Below are experts of layer 3 (counted from 0) of a mixture-of-experts language model. Rows are named router (the router's row for the expert), gate (a neuron's input weights, with its number), up (a neuron's input weights, with its number) and show model dimensions 0-191. Each number is 128 + 32 x the weight over its row's rms, rounded and kept within 0 to 255. Numbers have three digits each.
After each expert's rows: a language model's description of what the expert responds to. This comes from a sample of Wikipedia text that the model never trained on.

# expert 15
router:153123096111165110154058147126179176148118139156084154081137143138121205094100126172194037128102127120103055156115098103150089142087099146165081081161149142076129127151174139158136124090144148079170157057168095159114135106129142145111128111116086092152142115126112118156097131151164154177103062124090098149189166128103125134146140156126089104130221157145163119085157145209138102128136147112103118159116161154186117143089088134125107186134153135100078144087154158150072145133097161083136135200120137171148166145164095161137118085138189121159138118140155151121093167085131145111
gate0:098188121153115109125196152095177103157163084157143113178025167158107132137125121132140118148140144139144133112102165128102148144122102155150193099111167190060109148108109151164207148152111150102085158077191172109098163133159125119088118169164130091115053128113167110132170038114091129133171166146154116130168154117147157203121160094131099143105187191136099141172174120115130158156129132145149111169163158133137129124140159143063104087116079178129103120142117115063111126095110098156095106111147099107125136139094176123081183116116103189091134157168095130129159164145142170149
up0:121162166183095158124075143180191106141102146159144114074112082144144146101116120171125113174141113109141098108126171118105091136137170134116148124123149151127100097094149134200158156110127070166136127169132107119115169161118112119120137109093130114095090057091151101140176071143056104151181181101143125128095124161090136097095153139125074106189137210082114092197169114170118155148091145119160158141146142124129161127131168116086171111131094078232127078105131139121130068081117145107170144127077078100160111108136138091142110184099179149069153149160119119098169083101089171096
Table and list separators. Pipes, semicolons and colons separating cells in sports tables, results and infoboxes, such as | in match tables and ; in career records.

# expert 9
router:162100123073150178146090156114126165115169105148184115113116134077092108083075153191175135130078071120158069157139140132110095144047167148085118085147107140101151140156176084196072162121120151113175103121142118118115143121072116185087155077140135153094148130135110180161090126143134107155155124147118078125152141133091120066161085095131120141140150167175133125103102118147139101190146160052096106130105153125181095126115147100113128118108126052112095124112177104146071185110097162118107128157147180163073119123131124128106082086083148115099091120136193184145077186112169150144
gate0:151147145106130123188053174093116206127146114164094107086181106164104106082157079164149098131180134101116091099122099123131099106126146173118115069139120154096080184122141090186079166195101181135133151131132113151103164094076161161132131161192119128170148116134123131157108096096112109142089206168155069121099112113131099131168107121114154073138189151113148132126087119185107097135156131165064101082144145143211113106150139092139088166107166098061159133158121059103074125153147163154142133114102083163108159164142137109119142098132137080139117083161140170109134135160169099160
up0:109133108131117156133150108118104023156113131137126180162133129129114127175156137154141098086112131150088059176135145136110151180099135179114086155133105150137148101136157155171123104085116082050047160134137162092107152085157125171176071097073150109172135090140144159074157095101154186124159120104117132111115096118156144091128108125086205118081087158134132183138115101130153153149119167112184182139095114097127161099129110129149119149140201107152151130134140157158219191168127099115045105121105134076102104167135100159097092117080073139171104137125090123147073102120145101114
Media and event nouns. Nouns and noun suffixes naming creative works or events, usually after the/a/his, such as film, game, song, album, season, election.

# expert 17
router:152058101103163185096079127086114144173133134149173121055172202114082145112090181152150085156105117090164065177163161075190095108122132146108130133175047132113152127142158101171133145116079136146155141128167116129131104082091162151122124127148098068105145073149138124180116098142160153162168122125102096048121197146116119067129103153184105149124139166169125127135137155129150107220131168084132120136141144152163123153127109126099144120101113073108070160097150167184105126106140197122136097151097150105095158129109127134110127103079127169139076125156168150170139165078137139141
gate0:157080093118129166131138213088116184112087126179132157151169164110086143096104142138098104135136162111099106133104135174105136150089107129138122119155083115130167065148098106133114097123114131111114054142082149078113100154101107153069081099146172114155137106058106080136138095145124133130141126106078145115088153175110146173183121107100151108096118137101087127132200134156131100188127125067095135043099158113127146087087097123123126092197117146061092128124124164174076142093165164125173102086104106120085098089062106157109160134165107103104126135142114101223181119083094168117
up0:077066082095099130125135169160182189092076133118087113156053154132170148094171135134150056209141123125129123159172173138153086104143128089160179122126091161113118156110125124157144158153111118117107108157099084154156112144148153154066112090156161138129119066157125079093156161163127088171134090125155159125118123111176168142135088132149108152114088158117103155128122132124110059178123112148154209074086158141085130151132083155150153153130097171102152139161142124227137174128149139103117116164100119156124163077097117186112146079121102135110111169108190136182180170086112103161
Verb and adjective pieces. Pieces inside or ending verbs and adjectives in narrative prose, such as dark-en-ed, wond-ered, learn-s, tim-id, plus you, how.

# expert 5
router:200082116092193191121083088101103173143187087152151126127134174078078122125101112162197123101121080097141069139154162111184100128099100160091054096141116136108129163163125098169129181121110155103176132097152093133109108109108140216141174068185070110109095110184094137152082117106171142101141146116097097093140148138092142115140118173129085137143191137140161179120122101160111134165112144112120117147137137148158138137139170152111131154151129111113119192144191174182131135095158150070100134144114119130165159173161154124140173111155147124079065124181159183165093146096133105108
gate0:159098174113107114134158125140140120091072124075145125131140116079159098154193118108107131068130084143068092168041107153092050105081108164122086131212200136195149157163102125144136110134089133130154137109129117050148126088142103135172105091126090098129138091117160141152054111156089133101131135161149135131117145161166140123095152166182102136102182162141181115140096129131147148138104080152066156143106182129171079104110149108131148149159114157065096125190127094098082165107128205132127110107113122118157162164127134188097099092152113172093099136151142189131157139120170136096
up0:148071106076155144181106133150171104130103156067189139130172112041072168187142117091102113119087166076039208166084069170083100062105111144145108112153178136122125140165119090152150138155058124157187125163133176119108073113104095155153140134127103135101085144101117130121120142120110114147147137179123135165111134193125170107130132133164126103132109110113159111114152135129143087197173109082110162130123222111140129120118148124139143127094127177092120144154134088107136154057129111080111105087146096123196125126075169162143120089150139184129107160140140143107087121151164113113
Mid-word noun fragments. Word pieces inside technical nouns, often infobox field labels, plus result-table words like Total, votes, medal: Dis-place-ment, Tr-ade names, Turnout.

# expert 13
router:163104119158151128139096184101097151160137120160139092075159136100078152049074109222124099113078118141133112185115165111146108170093156139121088118150113127117134149138152118140073144085114145094160086061161088141098134134066142140081120141152138142082126084164127193146056102067146117145136151111137056096121127161075142043073102151109107118103163183185148162119130148133156135178147142072122103132120108154161067122091116090056113143124147084121116165138105167122103142105095134130101110121129155190102126141174122182184101068125143159112083124162151183138106144094139131134
gate0:145108174114178108141139181161140097145078179148167133171115117179071156137147155153188082153092092154121105095163162146152126107063201174159139132125110185091174074143122083092094149104161106123126084181131127098164160107124177122076113142137083129163171179161135167153132104196114099110115090159124119228121143155105127091095143103088107128102121132149120170112115098172172150074136161180123131123180074131131155158177072125146159147167089076124094127133163161090126120074139153088109108144115153195137129117147103125175103143078085110153119148113121133118142097105208125110
up0:128077190155131077164129172105129073137105114143144106120115093101087152175121146103152064179113081080059118117048116116184124151106143125175107154122128148145129091114144125118096082096146086143186143138131083157173152123125133098075147135109080156165147172106125135102182113137081155098129132155107093099046108118148139169146166075130152073112088102194185118114175167154168140137098125171101084136148138183146134148153096118133108148123089115099147128092123117156087173087113152070120097093121162161107072107145089165167083158051108117132119168142095141147192098067123086148
Institution and role nouns. Nouns and suffixes for organizations, professions and groups, such as University, Republican, Police, player, paleontologist, Company.

# expert 20
router:159060056100144094157099131047135171136164113141160183079208164078120135103105080153107122078104062145166102130149133136143112155136189173103091118140093094145148139169145099123107174126094122076135093122204116186096114148143142133119162117152105122061139103104095199156115107136164183106110094114098097165147131153120156142101139131148113175107171130121116127096164133174125147160116153064102125175092189158194132162104072049085122157099154119142125103111192149144096171141085144109105116169164112170115153138175134157140102149125148161107101124161116138119091179125133133089
gate0:146124106129120127099177084128124168079104167140129154135136170136112157113112155154130072135128106126167090137151190149112151118114154163137160163130141067137097139137167130168052125135087141097115098128121218120180147085106148118136166130154149151095099153145134084103167099102144111135061140101066095116125106157196140038192135142182080152132121132142058149163114110087153102103075140123195166105125121148094119115127149170151078125104103153100116147105169060108137116095080129114158100143093189106162138139173111170071093106131099150154135109129116169115156106202152137022
up0:158143157076132150132092134087120121166075064144101104116139137130172152119095120116138178097096053170157168069140101113150181146132107057087058057119102152157146152125097106095174114146168083114127178184064066155111127099070095185133145110141171103145193149104130104119110171133108149152119149136127142082145073083090100156091097145112153111139098138129213138141136117110100178120131077105138084094092108087103107117093133124171156119159118109140131078150093115195121133174160181145149116170145108146100139080135093088186102126142163091108132117105132095115124147081080110183
Prepositions and the. Common prepositions and the article: of, in, to, from, at, during, often before the, a or his.

# expert 21
router:152123147117135181132102128060114198124134150142147164119179168087141169125140153192146107129136108126169120110172156084168143176115109201095091104151120145147170127178170095154089172076102138120145120108126081128098075128112140154102179120152139086072139107133087137133117120128177137187171084093084097119189133150104128130120104133171112148126156184137117179103125134146128078190195146102100153167123174176115075144100092134087149163072140064081106186091159124148126185110099199071097112147137125185107177082122134136152094115115171153120118077167122151167129127082141104097
gate0:110144143070119166098108197077132118104125114102133122159166113183045137124188117131077112114165154136102120120111166137138112128107138143092123140114124139149093135146135150098134065080119141165105109129121121161153093083116101104108168119167169083130083116104100172125132165173143154187177163182113167123145149209170184101114177075183131139129138145086109102068121156143129139186159109166097186151118165141120092125036091064083115144162107126058132097156127013135101137125131133140098109143069104147092131126111155115148102129129143181120067127134081139099151158153125164101
up0:139125133124118139150198017185115077119091107120161108098146142097167135092107081145126133119128128132134108134055126166092119137113108085100139094139156105118107142062088124152154107133109069139106114153125101135107172112106189138074125112083121068202166183118140179159106131132102147112159138116100119158079071115138110196169145152070120139128145169130092169145104116114162088096090166073126153098117096101182108164167122082132176059139161076100168128129148150102081106123126127202103161150131170143170138135152136191116088087121096107080132159094164137093119104095191133165
Determiners and modifiers. Articles, possessives and modifiers after prepositions or verbs, such as his, its, their, an, a, much, very, large.

# expert 2
router:173103118132155180119128126108124147153156125115179201130134168144111186110116142123150078111130079154133080144132156098164107158058160105104095103199101123120149148146142101214126152099097140087198065065132094126166100090100142160140166110161115125142098087146077161162107118146144204123127118116102061090181127145042140084137125159124145147078158106148176136133085196126205101191137139110135140145099180124153095152075111118078113163125155163140100151142105137176119176116106073095144106113093145111084122114138101174165111095132149163102086135150169104146152147097173140126
gate0:146138133117174115114143109115128108134121097128154161144191122129159153104089121110105077109134091141170133126111140198104050133107110089088055143156121145088141114139143125112149199144099101132108127076136132113111122118125164147086202122073143134099128182149122180150087154111132138107095072121101072162113109103094119091126099100098135158150113114175115136116146126106180118176141060132115162132137126105164104173092154187120155116126137173158112166123121171131136122185149138120127102143068231147070101148167089101152139080192171196122125178199140038112181170088117167125
up0:139104150147093147106102157147132145127140119147138118123134139147157131135111070164183150147161132167121140117140086098143143214081102158186165113142159175072129130093098141150099100070124223081138102178166128172185115125085124114158108157142107080139080137123144029141111121167066139102123112145153104109114150128162147187076154160171147118143139157095107131146093125195114135111091200112117108152173136156115172128216108102113117105119123172098156171112114118161111130126112127146118132145168091100202161135127039174129166141087124117119129127109077174129100179185135143193
Clause connectors, technical stems. Words opening clauses like that, which, where, this, because, plus word pieces in scientific terms such as microbial, cytokine, membranes.

# expert 22
router:176119113107141197136124139084115201176122138140175115076144151107072123097109105128168093073140123121148102157143204158164100142154158120118120097135079120115130123219162124133113091124125130084151118118173110113121118131098162119086101065130089063124203097140104174199131121125095144178158135081088122088185188131109158123075149133137120175131166190129174144120151124156135106084164131098123114163080167144131100120112124109123143191075112074163091163128151148168077115112084141129098057118114154173099129145154118157149118065124150156120090135172148173176098182093158097110
gate0:159166144138117140150072133110118123162124122134202135134136168162159147089131139105217124112186120163151110160136109165101129144142170082122144128086127084174133121149139129133091112126144162190048117168147168094124178109139123199098093166150113170150160099108145138139082116106095176123111124144164150103113163121154104089076149130124154152124114145122136058105122077128151131099113081121121129120119099041226127080089122097151173092109100123181103122079103146187125119125152156145175082108091127146143144086140084179133133123133163137184172134189166143160072092234130119142
up0:125083129171112185148096160137123095113100084122098094119165106167137155107159048130147172106173093098061120077117167135116140142101076122124137159159109126079146130139098130113159118153144086096118107144131144114150112176116122102092123138127126099137161170181104189108137155148148175201128101212139161134092131150104162138119114166132137203079131114101111154119125190133119151124069109103063135140124113074133103188128093157173058153082132131068111082139177129172118124132091150078106116137090118060099102026184141214178127154135114171103140133100101145121097127121133142133
Auxiliaries and predicates. Forms of be and have, and the word right after them in biographies: was, has, became, served, as, serving.

# expert 6
router:146138111133172140099123153084168188123119055149157110066144110119067170120162122123148115105119096145120112133184091122091100108146147171080178060186102083046163146184164078178111103118092143121169122116166118138066085068112095157093151109111127145093160071169111171136116110129137176207139122040088109135150146157132126142127100106126070157126147157181148158094100156140118119121143134087077130164127189148177125111081094143138065124132144116159063122085161141160108143144112132105119133149129139178154203125158091145141121092125169170134089111151156126121079121098161114153
gate0:121095142122108209141083124136082055143137102186136090145084103166083151077109119143122135082133156141170136060109079206097103090108183117140204081121114140110110162119138114140139115102131101104141106101165137171185138065130097109095113121162106107129137115110149155127100085103147187132051121129135078129103134119114116109164149072129092121118123138096101071144085085131134162177157148097135102125105187196136161196135146137072074146051085152165150084136140148164145140123069105156088125097168139135101151142138125126146125167160133149075168143137136059152160175120113177158
up0:107103147096137157132121120066124198156126123126127185128082145104163127112122139143141090124117125121116105082159134110150129121175120183155139156080118149134142131127162128116141104084193200152123108153159085177105084179115192103138118157119161165117096142000147084126115156114136093111067151145122131118114119115101111080153165092103151093124113164110086176110155153087096084124140181114134124098153136120109111191186108108163123075139127183149173153139092076141110123196143195173158126109106139168125122115151109111154152085103134079181144135104109188123172040183158137080
Dates and time phrases. Month names, day numbers, date dashes and time words like until, end, after in biographical and military chronologies.

# expert 0
router:189128065143192130132102085142090150178115074126144190077128189130143195150081110168130106122077083152164096202134142059136119124103138119087121127167033099097166153155132124147113131115109175093139089078138101168067118075123201125129151107147111121111144105126090129158120063113162161131165107126126123111147150155111165065158058145175103113114183162182159123107129157119163092179171158136095132150155169109181129166089097135135140149122087073132111124138123160169084140100079158107101124112117159152130117126129152111174102140099166156111158121149121113150094143065117081095
gate0:145078158159165119117130083194124117133122195149119116118102156151160090071115133127138163143089171128107102140130105170186093104079133125123078072124062159153119171151111092140203093122082135070173166096088126089106145157166164095113151107111122106110166130174089109109116158161137128076145087112092154055150124205147134140124145091099098113118126148156062100155113057181081076125129134072187130124131139128157094166188122099091101112139147120123141168196093174125066132107080119123064143117126150156151152126152148090121101134127155161126121065121093078108132179118176153122
up0:094189117083107118109145115171056147084130110088139147139200094135116101126168106126081149118085167095116142171129200091117136103090182181095181115132122097096125089068139122157177142118166115149096120136085097104119097153146133132152125090124131138082115192149174211171121095148151155132134111104155104144142197129161056112119122127102148145099088091170184101105120169133138132124146122126125138199132094145072120110114084126115065119130066161111153157097179118157194102136153139130124132143115132129122120086133155173061139154063173094107124186143119121202135157127099208137
Non-English name fragments. Inner word pieces of non-English proper names, often South Asian, Slavic or Dutch, such as h in Sarabhai, j in Punjabis, kov.